Experts of a small language model: width 256, 8 picks a token.
Below are experts of layer 5 (counted from 0) of a mixture-of-experts language model. Rows are named router (the router's row for the expert), up (a neuron's input weights, with its number) and show model dimensions 0-63. Each number is 128 + 32 x the weight over its row's rms, rounded and kept within 0 to 255. Numbers have three digits each.
After each expert's rows: "comes after" lists some tokens at least twice as common just before its tokens as in all text. This comes from a sample of Wikipedia text that the model never trained on. Tokens count by the router's weight.

# expert 97
router:109084116131178137074107135133105040099156094149142105130107139127109168162127175070144121098086102155067113153130087150113110094143134178111142090156129114158138067151130154114062101092177138
up0:169136073113094196123156091178109109176114112144138125145115192158153144170175122135185154143124116084143115064162140119107093139123137109152123151076085193119100125151147111127135101133129131
up1:173087102059117148151174107166146047114141131135122107128107079093131135114142172110214125141153148116091116071157121132102146151140182172192098082099101113087084127155119083096141131111179143
up2:140154087178076106139080061055151172153154182111088177151117158102121145147101120146067154130091078147081145175123184134142071090133116141111121081105159112117099114130138135110064136123167114
up3:097080170187089091140133127123122112172116068082181144109091147152090118118155113167166123086128144142232121170125175149075095170103206115158141169145167136140160109066140063142118133098153180
up4:137096097088157123094139119145166136138093124149184096109062091127119155164125127117117150069139174060161130109151162087139211122167071075216053163147127141122141170132105115131157104105128077
up5:098120064085138072161119113165160091139147067159097128108097102124138180165131112112170078161156124119077096136150069128123202224157133180195099100134060155139109116133116119153161128122196141
up6:129160131092146111146109090111132071096117109097156164136096136134128138139138183122184092113092141141053115096108155092117154138155157236161101057142134136192104067162169138125091112104126115
up7:115111126206136149125193114162166097089105067077119164160191123081086135192169141154154120167113169134102170194159112113112093114173087155138126176163118128082143102187080156118142120175160156
up8:137135117122097147132091094137107152146126125107161090165103128143138119088100151129135198141103107140147160094128101060101117100177058093189100105108133107132099140126045080130123098155098124
up9:143147104110145152106140141153128120087106129105113064150120125134109132156129100127161116129165148109182085141209168101117151127130089121124068119091123167123115107099150133110095151114149111
up10:102181138133103143076093163141126126168151185132111171119132173123098157124195136161156065109132101133162152134128109155145138170114151189075118126131114103181116078113140156119155108089118166
up11:107126177155170158145104148131109149073114133146185145154146183164104170082091123128127147069100176115125113094147116166153171094095172092100067063128107124093069157025139168151083166149129132
up12:099138036144130106119125106140093137144116089183134131160111110128103097188147100118186099130064173104114133192141220162121186089156143145093114113083143160093192132106201137160119135124187140
up13:123116142184095189150166142138110146095150206121106085139127184141116088105092148119116119180102102161175155148107079132133093129123157185112197199140119134121138085085142134117181158135130165
up14:120136090157107148103161107141093098110136061115121090154225099131136147167149136078113163112069127147095169156172105124133089123140086162180093168111089119178202138140141125142103121172144093
up15:152178168179137113133138131100130165112082151130203136132150156162120085075115169166115159164077137087166137100159117137139087080144074117144164086073153157097112085098128082144102128178066140
up16:161112076118127128081146128143084104140159089155163049110176157108102132155112112100096125107123106125097130135140152147147114118130151174116133095064136153125195092137160177175122127152150121
up17:161093104102146203135095141158108122122133141105212080141094157097119102169187179127102123124104077139119120142123188088132194167126124115176079166112183175161094192123085138083185163136057137
up18:111095103161113103106079141142117094100119154109150144127120107106124112092138156063141133138095100137125085110109127127169131162093173183130080157193113135132159150125138129108151140188132091
up19:153114113157159132157113108172109137147132082167121134142122148156092118130083161108068098085070154143171139164110141146065112090108045112146146100097142121170088085136137118075132131119130183
up20:164159170107129098106158166179145113101142176111102197067118122189106174137141062135062099115136079141109115100097145142105141144112088135157121154199095126162099142086155089125106125109100128
up21:096065115178129134074150156182101086137133102148104179122089136112182176207105124095114117141091075085127102162135151136121144098111179125180107106152136123129196137138187144074101101137108106
up22:127107190110139175130124116151146144103120119129035121152136175169107092138097096129115153185068114085065128141120109084170149133132091119224106109147117094134122127137141139172103148089101072
up23:102103174151080172134150103140148052053137165097155091150124114128096175113173183091153107152130085150054094147160111108128124110076160199160102145163117102092146156163107117074157112115152111
up24:127124146146149098094118092148113063109149116147091161092191111091077125156145135142144098202121149150116102094102065102128135161159140204177098100150082079062135133110158125181089120143174113
up25:118142084143117119107121090167104144081159122197055112160183178145124151148135101160166083102094082091119126191115166158147089155106088151200117171158108174165190112120171156111117182112116127
up26:119188171137135148119083083166126143130105095118148087122134105138149124110121173144103189140120127120160106083141159105128104115116114108142159049107114099087081144151084134198125113113156140
up27:108126120130102117163111111140093112156123174121170195126114106160130147122118098153136079101154017126097122125143153111099079174105115144126163159158161107175146118120121119106099166123158143
up28:126097090076157179125116127136122112126094175223147136098068173092174109124104144096140107097140115136053143129143131168102115200136087146127083068147119127177095136066159128083112112144124129
up29:118135152080130172118145131113134157088146147045072097129115211114199135173152117117105156152069136100121167168082123168131133154151120105124139168058192182096139120127142137164092147126147136
up30:136104138097118199156151139126141109134117179116148120118192159158115166057128123110110135101086082163154109134104082127141083122118069165089076133209109111158124161150103133108064089129158108
up31:121107087175168095101135141106130117129145073177180107094144185129141165197133176134146096085105139129107118156129147148066139073109119177134126078123159153119133095137141135132079100124120141
comes after: "\n\n", "\n", "=", "-", "|", ":"

# expert 125
router:176127105132152141152053103104071141169155114121085093125097106093187135077097132088105087153055161143202123164101153193122123189154125101130130093070181154119065123159098122145056114068133124
up0:135141146098117121116158160175137144063103124074123093127126127140134124142179148098208146108116109116171131106100076172106119092134139117122165072174083125083117191145133090101165076067102106
up1:092136107101075155180099125133096156156100131169123170121142144148180160143098120123113127108092149130092140116112076149130156159143118118200047127156129127085077083131161154151109117135115106
up2:119072149168106173146113083093103106104132163073156140142102102127181133069135140106189122089111122143099133102108139174132130112097137113152134104133156123111158168160114094122124153151138129
up3:126197125128140120090112111112137091150152143145150135158162132101121124102046065119105180126121083169111157112118112095139073129217098131179142163120160042174117151104158161138154129139084074
up4:124151115220159131140080133121136114148122073120087099124171151101101163094114130094173069160109150119180146182122155138126132154079132171078116077163100195083109137155124121176095091060145113
up5:145164168109136159053156103158127106144166157154145176144109121139137125143173127176080050125099153117110105162103119113093102153218116143139113162102120207104167137185122148159164144088167106
up6:139148140147155158134175105118124093157151050092140131125166193098139109122109108091099104149119072063183120137125118154140150166167123157093104123148127171133064113126136117184119114195101076
up7:134124086152109108157117125090097170192080144082140063098134079121132125138076133057111149136099179144157153145115118115154090162085094157122096125109138116176033169117098139120135073181149111
up8:113106144168154124107136194092176114151089155077145123130121127115135181124091095152145110156118071141104119147098121123131176091142174158105125176130153131097169143145133079107121136098144113
up9:128099178149092151209104148140149143137100177106075194162086172114186142153203154129151174126093145123202112152196123122098111155119084135146096161125137149148145124120114089112077164084065127
up10:087133093134174134112103126137109133101122120098089115119117193113095160111115113127110101212180128073081094162098110161110088176132142126130149162145156138078115065095201198103180090139134125
up11:139103124128135058059100149125117122102113147154155108142186131124123148159132134142162097134147113087109135107131143156159131086128068117142079134179107126045176112138106112143163098129149043
up12:141161130157118122177134098120136137143111161138121123152126133151146128100180137150098080129124111158147102091193096092161162123116171086130129095134092122140141149079099151132107094118089144
up13:094145120112130134199120067139152139145085120101061100096093131089041113151165102106193121099086158113224139184133090141108187104153135161092119089106153146061081076099142081176077119150093133
up14:165094086175114089141122139131135157121125125185092185163135140151137151168134029091110081092130143154109084154130173117130109131099103112135077136130104187097119112106105128146120144124085116
up15:141139114168143118091094153134119160103125092132176130175118099146099133242112124113097144141109150171118102081174103129105147171148151189206121182080157135120104109167149099132061147182088150
up16:100179085101179115110122130148116106179104122125119073107100119153103119087062151108190166099166154154175095099107101082135158166150152104176119068176088158118125162098064080147108112112145096
up17:109118120125148116204095100115104127169127182191150183165152147151122124106196129125203164142171160142142129074148161161094127076183116121208166075128123119135182132173098150144082153123124162
up18:136103119156134108086110185119100099060116149146125143163114135140134159199186077100126151161105054124163095131142114128115154123136115171131100154144111139061096116105145090133092120134089133
up19:135113114132110188140137126145118092103159126158109134128208197088122128099164129164170152147109104094167112112107141088128178126206119151137103149163171165148133163133155141129134190132116112
up20:081135129220216127082119129141128106102154226128144109132129164144156180135116085061181111188148132101138124151182099113176096094130125115132116129135133169122090152104097076124112106140176128
up21:099133144139180113085142166167108078133161092106188174146127133162056163173080102100196214121184113105149141070175064085159148158118083113103170134215074141103107149119107109132142095152119083
up22:120125100095101074148141157125185123112143112162117085088148088131096119157076159101193093095114135133135110110098164138117210133132161136157094164207131134151173148069143103181134170110174140
up23:167117167109192186128093106140110043202151085114156033121069150117112080091134136115172151144164127176150146117099116131115095125173100135098092139058130101168102125157041145135100098136144139
up24:086128155191194062105081159138113099084152093127154106128155169098099093118159171109177116205124141130112097114106136119128114075136109122108093154158093151145145130123203121135157120131117171
up25:124132088155109113163104131153098157146125115154108099104101162142094118120069091073129158075126098129138109122078186119069110168092156107171080134111101175158100177084157076115121161119074121
up26:105126144175186113174172132149132096130071126144080088099139067088095112058160083183140119099073136123148107124139155127139110138121110147150126080087079074100128180131161093190098138113083145
up27:134115155108074118141140095116170102121133153158117113131165124160125152103121141075114160080111128096061090140140150147144149111121142079199152068082119132155106096129188156121124098123079187
up28:090108161168175119112120168182109071190183111125094144141117127118185149094090141117103127116161129119170149118106071104116124140102101136177130141157082106101123145134202066186139134090100117
up29:155107161144123154118142126178136114133144136160174111098118132178103100093154139148234138166124067150185131087117119097168176143117100154079121187143147157180099203126087139091161090127106057
up30:137160128178115161104122130138124139062144179089121099161121094107135137094144110077077149136050100150142118100148146135090180152126158122125147141118117158145120148091113095119085145116126185
up31:061086146104159111095147206164118066121147099112085134105148123112160191136094169088129094151149056143178105134163117137074117080112159137132172132129087135138158091122113108183153117139167186
comes after: "\n\n", "\n", "=", "==", "===", ":"

# expert 29
router:143150066097149100160116090112125123120098163085114159117097144155126106084184076159089144185172076106108147109094189113102077112097173102115121110152101082082176126149091150073136110163184079
up0:158095113118142072138082163099115137123177071120146106132104040105145117106175166114129109139047102109188115117098147139110079173170148143158137124142158153097179109193206138123129157128075141
up1:140090161091168121138056123103087093143127068143127148108093093115192102165115154150142149108121130122096110131122170134136136140092178069160167101061148152161160146114137117144061171055141182
up2:168140089157156135136192096145167123140130138147151118114119150111096148134153131131088122147101090154181136111122104098114156104123190138152156098080111148166123052122124108132150148073151135
up3:096141093094186155066141170134136177129143111170147139110116057101093146134092139066129132168161158114105131159071143119119121158094092102104143107069155088164118160151155140152148125153076138
up4:154096085119167103147086141124125175163130171112065088147107078071055156167094159134134127151158087132129070163144101180143188135145188161139154060133152127137086162147177177118169102166132096
up5:132067127126095131131114131134137082124092123122159106114117139113105110064125155144194162105087100143186096088061140115123135123119152154141139055130108188104102182199105137121160138123088095
up6:112169163177153195108130125132189099083187116085108185127130124093120153090125170139135181082103129189164147139148105164089146172203185110174147195133113153115124113159139139147100157137165147
up7:137054088183135171154155122108164109123079154118174092187146144034062107144170129073157207163132166135063126084113088178124161133140166099098128155129154076095103135124141153121158102142087120
up8:126134205099206132106138098121096132155125114154094111098110139085103112108147094136162134089135059139170099095144135103144065173123097108090105159090105114120152119181155142173194131118152108
up9:091090094130138130190183126167206069095143144110088135132133092141117115103140121151126165127108082125152090158166087074098156153153141121182084255127138115113113130074162101138132184149172142
up10:172098147112112131145129142159095116106137143106107117116207119108107144137160106106118167138118088168172124113077106131157088111113138177194171076120138087161083116106142145156189099161088155
up11:157121081115122123125092157085174107131193144125143097145165114119133107104135133119125104149119102175134146160158191072092195104168098096126162169144132182114130142103112173151143159100143160
up12:132122110178189096143126197152120108093147118146127055155113069071149173150112136062191178121134129181128129119140151148117110120106131129164142120170132097061153141171123142164124192095092120
up13:154082177168072192072170132138102111064164107147163145121125134172158113161187159098140116059164154099112122068119178135119117161169109146131141174125161174125131171096085121128129163093105136
up14:082148061111160125115147096117118117125079170118111163086133197170157105106143111123138153170154123114135167079161116083106131087136104113153064169190021086107172114135128098117095133174170066
up15:075130130137123152160135167114139101161123108119132130098155187161160087122123119145137122076118039202098121147084136119072175161131119150114176152146131159112065111150158107101204133117184120
up16:146097089128113105168068164143123124143130156064108169147146160159125098115131077140121170164137084167062173068110091134116212113143138075177088174144132193153152151109149136117131123093187123
up17:167085096083163172120180146107195104113109132177150120222176060114168129170152106153134116127111157052058135154168117097158149185123163102158103187099146144114136190151113130149120139135113162
up18:079169103161210087126114137120134098137160137151112127141128156197100119125119086098106143103104057116095099145094153059124091157081190110146142119071128070151134103140138088125093101136158135
up19:089155138142130225140111073185122107054154127120148161118162135115108130107113123059154146122167130087129121106145085122084118090119170122148180161108119144171159170168101149105090152136133144
up20:148165138097191077077148151151100140132147164129095171140126111135113097139158143105166149162142088113100161164144145065125123091142137139104113181166124123076126103118156086178155120176143120
up21:091128112116163203165147125192153092125135188162103081129164141128135137145106132096121178134171096187125106184116111150071168138120097203118126092129113101114117102154123149094100186147151157
up22:118130141095090112211086112102174138131113141096092100159112117133081129092164138158175106108060084184144115164141131098110188169175115138166141113175106193149136137123119151141108146081166154
up23:076113140150106196177163106176148065088105159141149085106126159110084125158070094082114118106145065108122109102149057087106099150102131140158126112099168187160132121216128150098142189154117147
up24:123077202141172167118102120159091123154197116195070161123135138154113134139129104080110134120091115121107063093078146117135150177108129139093162180077158104131091099141184195154142125095125207
up25:106140100121129085127169134134119124131140096129131112166113130112121088096161141135125140140129063131131137134092132089161104158092079146075143095134124141091174096076167162129140143172072087
up26:107122050162212105094145168135182116111225121104150117138141136141133110132129103117120109167135147191110102108116142127112144053187128169086169178111107147155144206126118129093143120163105163
up27:183152114104131120173125118136130153132101150099160190108110180123173135117137076185098130129133086133113183146174175044122144157110123141124074142135114114079172096094152100118128088131101103
up28:125133114170159199170079087172092105126110129072133125123094111148149176143142137062149193153203126098124081099072102120111162168157155121169113114082149133148135116113134151084131107145129116
up29:140065171144124182131162112213151106079139160159145119145180126135087121141120105116136165093144118095169076118138131137121170116185123119159176150167087161124148121102123165135151129136137155
up30:121155144136149107095096108186161114113113121113121090098122077136186148098080121010146150105219080092159103072134095083112148117189133110149119096072156186119091178128113079124151146146131129
up31:098163134153064114133140124155109110085115154152139159137139118110128093067156094096148094133147075117083087126067152136120163136147108110119152135118154199112114094138138124147120113133083191
comes after: ".", ",", "2", "1", " | ", ":"

# expert 106
router:143102184148159110108130136156089137110203119150143122087140098118127125117104178084104085120073072145152083050109073139125109111087139150135115140162104126162185139163187167168087149048055074
up0:147105153165154132131138168171102123095117168139140139115158100056115093077152111141155108166157146119075105061101109166121104120151141093133189149154079076110164144156153160169133140111173120
up1:131125159185129142189167095143131099102174092094137111100109151092160161108122175123141180175105125189137101106146127098047119162144146178136137126182089140157173078191140136193101131120132133
up2:146127091167150089097178160094138100131146170138109133138131125088143097168161096133143089080110081145145114174135125151130153089199157096092081172095106133087110131132176124182099129116148158
up3:134184163130150143130123112159127126146167141147120176081079121102170142104131184172139130138095176124099110129158100071093077165122141119150158139065084126102166083120144081083164154081173146
up4:148130122117119134157187117124120099129131131175107091150131186167134139137135095119111090116133179096071085120080140143096123088201093213177138151191100129113177109108122145105126126120103109
up5:089090150133115147116117087126164096131132114163139118188099134112152170116104107070159168177175129124134113108160167129113172149181159128125061079166141096125156162133096142127105149143110114
up6:111113169177102119124114166132095173119112166175107188094175142076133136136109189103084143107141126130073112116093132190118067065145206096103142121120103159169124119135151130092099102126116138
up7:117141138118115114104105178104098163148170090122087131111179128146131105129146192109178073143107160188134128113116124135122144110168135199124128118120080137141154125103109136107134167056130110
up8:107152086190089125169139146153111171175152157153124149133093186145159126180145102069147106204105200159163100099135191107094133141094174123184142107120140178151134096121100098095108128118135084
up9:094130106129091147147154121174134122115146167080137160098171137132136155144087163177144107078140051170109091105146155132114109101122137150188158059157120103166128103181058065153119110125155134
up10:129169113161131148163119087140188158117091114121158142118105096127147147128118125137118146132096122169147110105106151064095146209167183099155085104141133142105126143105131093129133114146158151
up11:093086071113081142208152113144131155133126126151169128169149068164160155103150136125172114143105111132166085098176153127117196142111163182128143099139106164181197133148129113127105205079123147
up12:100115084137133129070109178136156133131181147099089104155143139163078121142138062120132100155149127106085110114130167070129098141135143159117135149181081146119128191129105141197148108097183094
up13:145130073151178166121152168108160164153096169160138113127138134142062147139221166179125104096114012181136140103169094145063087108199085141079125104168089109108148102148108155112092167138130158
up14:089139100138105076133107171095107126098156159119131144168129079103133163160141106156147114127070136140151112140108154164133150148146145183047130122145198106076143112114154155094115128117130130
up15:121166166118132119153098143146125191074102097116169103151175096142110166103095143159129153125117118124121152196077105146089166153111066149114152129197102114162109135118134159099167166123072111
up16:130128113100123168068101107148145136184100135140172157117155169198130097126149159150116127093154171155164158101103179154130128101110160146109133140095150143160112082175138120135163125143203117
up17:099173126155073108112087112131163163106147180080148181142100168145078113202185128151078104161124112181099132086124130175051122133098122109128144108143141127121133078091097120062114128109115190
up18:061068098138146126123195103135109090140154130163159067148163128134119133144089115066142128159104125133147122142093184119108163135155181125139106144179114115161170166074173105133073145142095123
up19:131095190101150093137109177164123140143110131181146155128102137183079124122170174144145105099147111209128091157107126105110124110103151137101113148065107120149072114043158071105135110110131163
up20:156135155116130143115141147163151125144172088111160129131149118090141148093146135114184100140117147129099139147112114087138128164154153130150108159081087100095148079146114106210115079117139118
up21:160073128093127083163139151080175072126138121165164109085135131141069078162092143112078114114160184154106118111144132130163092136124121081147139105137147090115149135113144115117092120176156112
up22:138123149168176178107142112166142130136152141135114151101149147091173176082097163108149155096138155125119140158148125062084221067164132166133050139091047141119145176148123137143170074182149133
up23:156113140181113136133147107128141132104164166142204166164130077140130115107166153085093121097105149143169098126104156103085085162137162139152142198127106186116146170090096092101126182113105095
up24:164138121135139119173114185170129156126128099146064103146129119082139169103177124134098151127073105148156104158162076142109135205093145159113171173095076119179147075165153132069098195099116125
up25:141125116094125114165174176140088157114118189123144127099129137110154170147088095117074130175112103101174155156096107080097130180175100060150163171152119114124111155184163051094118180084051122
up26:136127174162159158105139109088132101111160164099159084119157193103056152126136110085179128163068048115134152163111124166154122096174125145111105104154107133158134098102137121134105094092173098
up27:141193115145161120133114102127107054126174110155162096110147106117112116139079145108109173063057081150124123144121079104134090094112144190170148097163127150113099044126202141154070127059103086
up28:175068137097134148116171123132130136111118172118185151114087117133120165106215173081092130197108128078142115095104080129095122178171141085183137130154121145130139110113111146136141173116074103
up29:111131163150113168137109119148097132107141147087122120106148102103129163128143126133111138130074105159142102130115121126074124145158200200094134110097188123116121076119136153084072126117096214
up30:090207092142160175090073114165153081118147109133155138167168108109177148086085173128132148107156069112155103134166110075111190160137101114177152092074135141103112142183104122190134141119118104
up31:098162100140140165118136085103114094142177092092091168147141158160176164192098097148068125099115133123076121096199062092162116179108090199150152135131144138133170086066095083166048156138086173
comes after: "\n", "| ", "\n\n", "|", "- ", "-"

# expert 6
router:150111169161066113091167133091084180146104160141143184161040142177141122123171144145054129130122122120158135117164130196137085108131084072093121170123120118134159132150153153093122135055092114
up0:147117148077133097084149130165097135080110131190104114141173093057145119098117066139178151129104136180080155088149110111123072078134088177122155131091096084110124146139130180091166091116094133
up1:094176144133089206110209135145121134124150159062122134167086109133085126160178114146130131121190088128110142151200153138097190146105076085128157105136165132175139155148107107155135130157120147
up2:104167098206085153104081107176139098134182159080133157141111139129186138152128108130157092103143112142123118142117181115049139124112161126145074107135126159115176124170132111122120117142119092
up3:144162112136127159095172154125082123093078156114080123124112165113094119142169143121161215094166105092166127117098079118138114179165131094135177203095116115164127085057189131071192142111078164
up4:109176081150070109083131145137187095098173088128106209175136157120121110161157131145167189168137167104083166092130142128143169118206104152101127122127126171083166109175165118067106170117117151
up5:121180094112127163124177130130178153111135209133170069145136134189102095208120071139162102076162104129207178170220161124147163101170139101157121145139163086178162117047095101094110114144102194
up6:137136117173109148104151105122190150113127186121104120080085105166122147161106105139136133119131130141112099168146150144089127113135145173131093132161125121171189151076133109139109139114106139
up7:154131147162097117074141179145126103085121100156119130136113157045109151132107147146116134096097144138102132105130076155138094089117093100134085129080107089078100131147202112153079106058074091
up8:113147127170132078109078151093108124152151145078149152093122066103102133163063178134138087114096120141172153198159174148137163138117168149126145092096082068159094057161156108111138109053094170
up9:187124177171087130082152184125136141155148157174100158100065124133141133130168146129100163092090124130134135104120121128134118204115104079146101127171138119139103167160147116174103101048089076
up10:149215120198199137133091124163053107158124137185149125142153088143171152114114152102113116067110132078151131086118093095088100101080112148150128136144048108181097094143204190110137134153112108
up11:133092167053146182127110153148059130124121137196109161083118077165173160125110110126110114099135154163184106117090129162105146133138130134168107187110124097120114126168088070208098131079134101
up12:083119135168144156137119159172144110198128148195101109095134107117151199103082165094175102079158138162164096165131131115054156109132165185143074118120092078151080103116137170157134097116185132
up13:119107100109164152157144150095081108115154176084105136108125205159159161110187126147118164177147121090169109139110150106078118166175146147109174132145128108099122108121093142123088164108150175
up14:092134153099118138119105110130066118067144116136194141120053137173142194101112110129149102090185135178143043074152082144122171147134123163145122194149122114108190110123126160125129151058148154
up15:103066124113169139114159196144086166099086164183107087070170112139137196146171134127163101114134134157156128176111058100068114109120113198105145131106113165108126062174184176147145117068140114
up16:134173116183196092139129116086179099103100173101123111166155183109086119124126116108205151141100136141082160173169125105120204118153093108119128108112136096139139081087136075115098145079108124
up17:112123156162194113122177107113122084105109099143077117132207141077108099186088106075180097162111155147097141143155142161114066124167136177158144119103113099120091166079177145154106161142120087
up18:130164105179176133144131161150128111104141135183099081173187058084088097106194105115124100139128093131104132165187084090145124049188135169083096094176125092122120105136179088181139157162104146
up19:159107134174107158097120109092152111103118177156116143083158162162079152123174126073100122118111131127172127145156146085142136158085152163131131122112147158111122153095115153124071078116205149
up20:113128158178135130076117145177088127164162144169113096125075104135167129144118142067111146119133090132150068066133115103095202110099182150135160171123077165143165134099087161129171112116139138
up21:100187136172154138119135142150142136124154150122148111131089108090114131125169075148136123139183102141148101086153123125106131144124181126107160181104130078152193142102103131165154108151126153
up22:148150110187150141160070117147172054123121045160073088130206078038073116121112131134151172121106155132148151087114071100098140096118091170153108169179106118119098111150181181114129159075149141
up23:138104152128159124125087137112172144103152147141139066114130112158159138118130146083105176132087153191195086079152116120147200090121127154096082107131123109097180104111069074107155134136142189
up24:127160121100161160124201073147179133090111141108071086112080121088131150125108085118083150157133093084211123155146136101116130100135189111110164174139161113154162173119130130132163116188120181
up25:121152126156186117091150123198119143140162112094147090117144099063122111102112109089153128154088109141135078107138113099155098171109126129131118153108105101148106144191131127197080124090073135
up26:145115182152064122135157158100096082156147183058146074184052153095121110184135167100101174168116162112190128124135161125107159059172121125121163150132116123118144135130097115125103120121080188
up27:124087126138190161105137156184113112084158154126087154116153147136150186170133101115117146107172118120124135079149111139098084148114119150190159147130124126149081092089171151101154138088089150
up28:141128147108129089138129089121096050101083103142128147129159116124153117129164179091122134112136120113057081184151116146134133184172129116143150134121196203109112074190147185091132129142095156
up29:101095163147101164152116092156069106109142135143166144134094129085121149103122106105147122133106127144092151087143180071100197118148143177113144078180070131171194111130102152131106094104158111
up30:133135124119144153074089127144093133088144095158083099122174161108136165070111139131172109141148125165155082121153093092100179124170165125161142148070047114109086075116177156137139061106136136
up31:102121109114131113194129186108129091152176149117156089140169096116147112125119119095139137094166146162142118157147156140073153157138176177142129128143132096122122116131130155124101147113161181
comes after: "2", "1", "\n", "| ", ".", " In "

# expert 19
router:121158091097103152169102123102121154151105186112091210149132145177104112083105065161062096152126131103156187121159169126129067065107127076118116139117137152112217112106137151098139118152217112
up0:110172079121122102125163111120186054113117091105136183173198135113180142126108161074148127134108126129155120135197080134100148162168104107159100144166074194072192098092089124132136166129072152
up1:096110080176146159136150116178180090172115169096095107139130100067092111144189084108177139146164114108200050078140152148102150105131111162102116136131166120161142143131178139096211127126097158
up2:130183099092101125114143135150159119114094180122047123086078159126187108134106142152109151177187148084136178161123082141084091144097139119134097133156078108051172116155100083118156101201167104
up3:116101108162164180151115134131138137162120147130148130183050151109108153131161124050093106152173093168176084118118138107081161135135178131137143168135117129160153156112160168119146136162154213
up4:121078122157159175121106156171119145099162134133120137109131150097155148099091098113131190101124153179133080128123122152078144147127168130201171156145103092148109165138138174134125181112117163
up5:125142093079120097128142101126170133146127175144102166115106142148107142167088150067090122091139106112097147113068157121137128149096090128084112147159134125116098179181119111104141121095153081
up6:120149102157165119107194175152166066161157150153148099106140128120169167151123137116092147143104083102166114093163113145057117101136136158080126107106100162088147137140164119161094089168120161
up7:112110128167173142127177158167156143166181150177096107107168121086130159139131069104199151146105146125166104130120111133108177108129183164120165132115141206124129194141156156173182119141119146
up8:123072153111144141139154136112107178101119157124137081156131132135179151154111123088146105095112090138212162128121099181166153114183154109126102131107136182170158149139094163116119140124088130
up9:113095091123230140119087143134110112113127083088146109188147165122075123073153151163102141094113143128135105130057116155114117166127131131131176143073173130087145139128139177148120118084144169
up10:098102184111115138193141120154163127163125132118114091101088123148089141103115111135093133132124054108133085121138156133101138083143161117114144101146170102135159162064123151105117171150161128
up11:130176192155147146099145186148099111165154122171097090065128100114135157153082071112069138172131093115183033122138086096125167070131151171139120135161069147143133173111172136125109109084139119
up12:127088176097144098168121085132086129140117192139135055093120101123104107097153079115134168141084070108168120103154132080133113187127121139118193133151121159185115110102125170084174109144168157
up13:135135111156141129141078104164171102143121151094099116167088180079075153146165112124121128120182079168147086111161132114079172101124163122127095211148142135140183147123083182103077176077177144
up14:135161126129116098171109122100118117166166141173128106167149125087174185203151133138140128143108133119093122118159029116062157126130150110111106160111072115076080113196152107100128140126129121
up15:123113154148113101144153085101107133115129111216130173079144162094074119154120069111137091134138143175065114079189120141159095106179170135142168130164068072129126063089100115130134150126125181
up16:062160196150138162104093166135121104169147091160087077133139142133151177175079105136125131161156084178118102087097116126088114086094143176165125121118121072167071135158114198147091118074117133
up17:068115102159208219112139153172170117125148155155101083152111123061162145143135101072165146128172097152133114118095118077090164159137185147134162115109120153162138128141152108138137098149149221
up18:087197183190174060121139144131148086097133112091084151116170110129158150111138141158104140099122155153126099123178133138148157128159115166201096184180079102118150134203142136088146163104083085
up19:093125160166116164133094150170144087171140155166159104104165109146172214154117144105182127099148133158115068082171131090083144142133149136145137191085092131111082148142141121086111179082118154
up20:138165051175114203089178137155139120101169130225058117161115121114136175179117100071170090142123128172109140106171105144074177115089176152166133140118099138099094125159147098150151144148136170
up21:137109157156153161114186179177121110127148147143087164120145069104102182179181063068155119103138099120131101086164131107083183146115134144114145160120107154155127123072134171141191188106141235
up22:121195154087122138112130150139152130079110118105122192122153121105126120150160118125132162132133127132208186099198145087095087091109169133077152174112129138129140086173112100108199095148092133
up23:079127138142139188113146142179106143196145148179175116156085121178122158151156131112129134194129056156159099072177093106094139130137150129111123152118051090096155144163097139123146119118160112
up24:111161152140199166122088174149085130184136087197137122103143144065092164120145144119114128129133101163137050108156118117122162170177172172109132137066121177163096165144161165163137074117091167
up25:095202087158168115104069143102141124197154118105144111109109229066110117143159116123130148149154153174150073138158162150145114154110162132134164090117154065070153164137151110124159102054112134
up26:092075094182089177117163116111150113129168200169156188108134163087173188150097083114131144148157072163154100095145138138122136099111174083116151143100146140174100166114134161160135109046165188
up27:124138185139128123133149100116121121031143116126149133173110091135091103128186149117149122115127116117199093132170112150127091092103127180151135127073096157103192132087180107135202148130092172
up28:104113100114125149163114117132097062095155074107155072129130149146106123155093117097160097127175167168185102131105124175115193125178106153161152106142103089083104104140097140112053165178124142
up29:089111109149187134098155124096084131167103103147121127151129182151094123178148163123142125123143148142105080111121167138186107097140111165138084092140085101092132105196143184114165122123099120
up30:131121143131163134107087154105151104108099160134114125080100118109132117159113161074100130086087101164083121140129148110096136120199195148121145150145108198129076169115137164147094156069147121
up31:133181175173143093107093177121102109195151134201110157121094136133114153114179107144086103112086121151108173122121144118154142045116137155088121103152182069142161097137083123104160129112152095
comes after: ".", ",", "1", ":", " | +", " | −"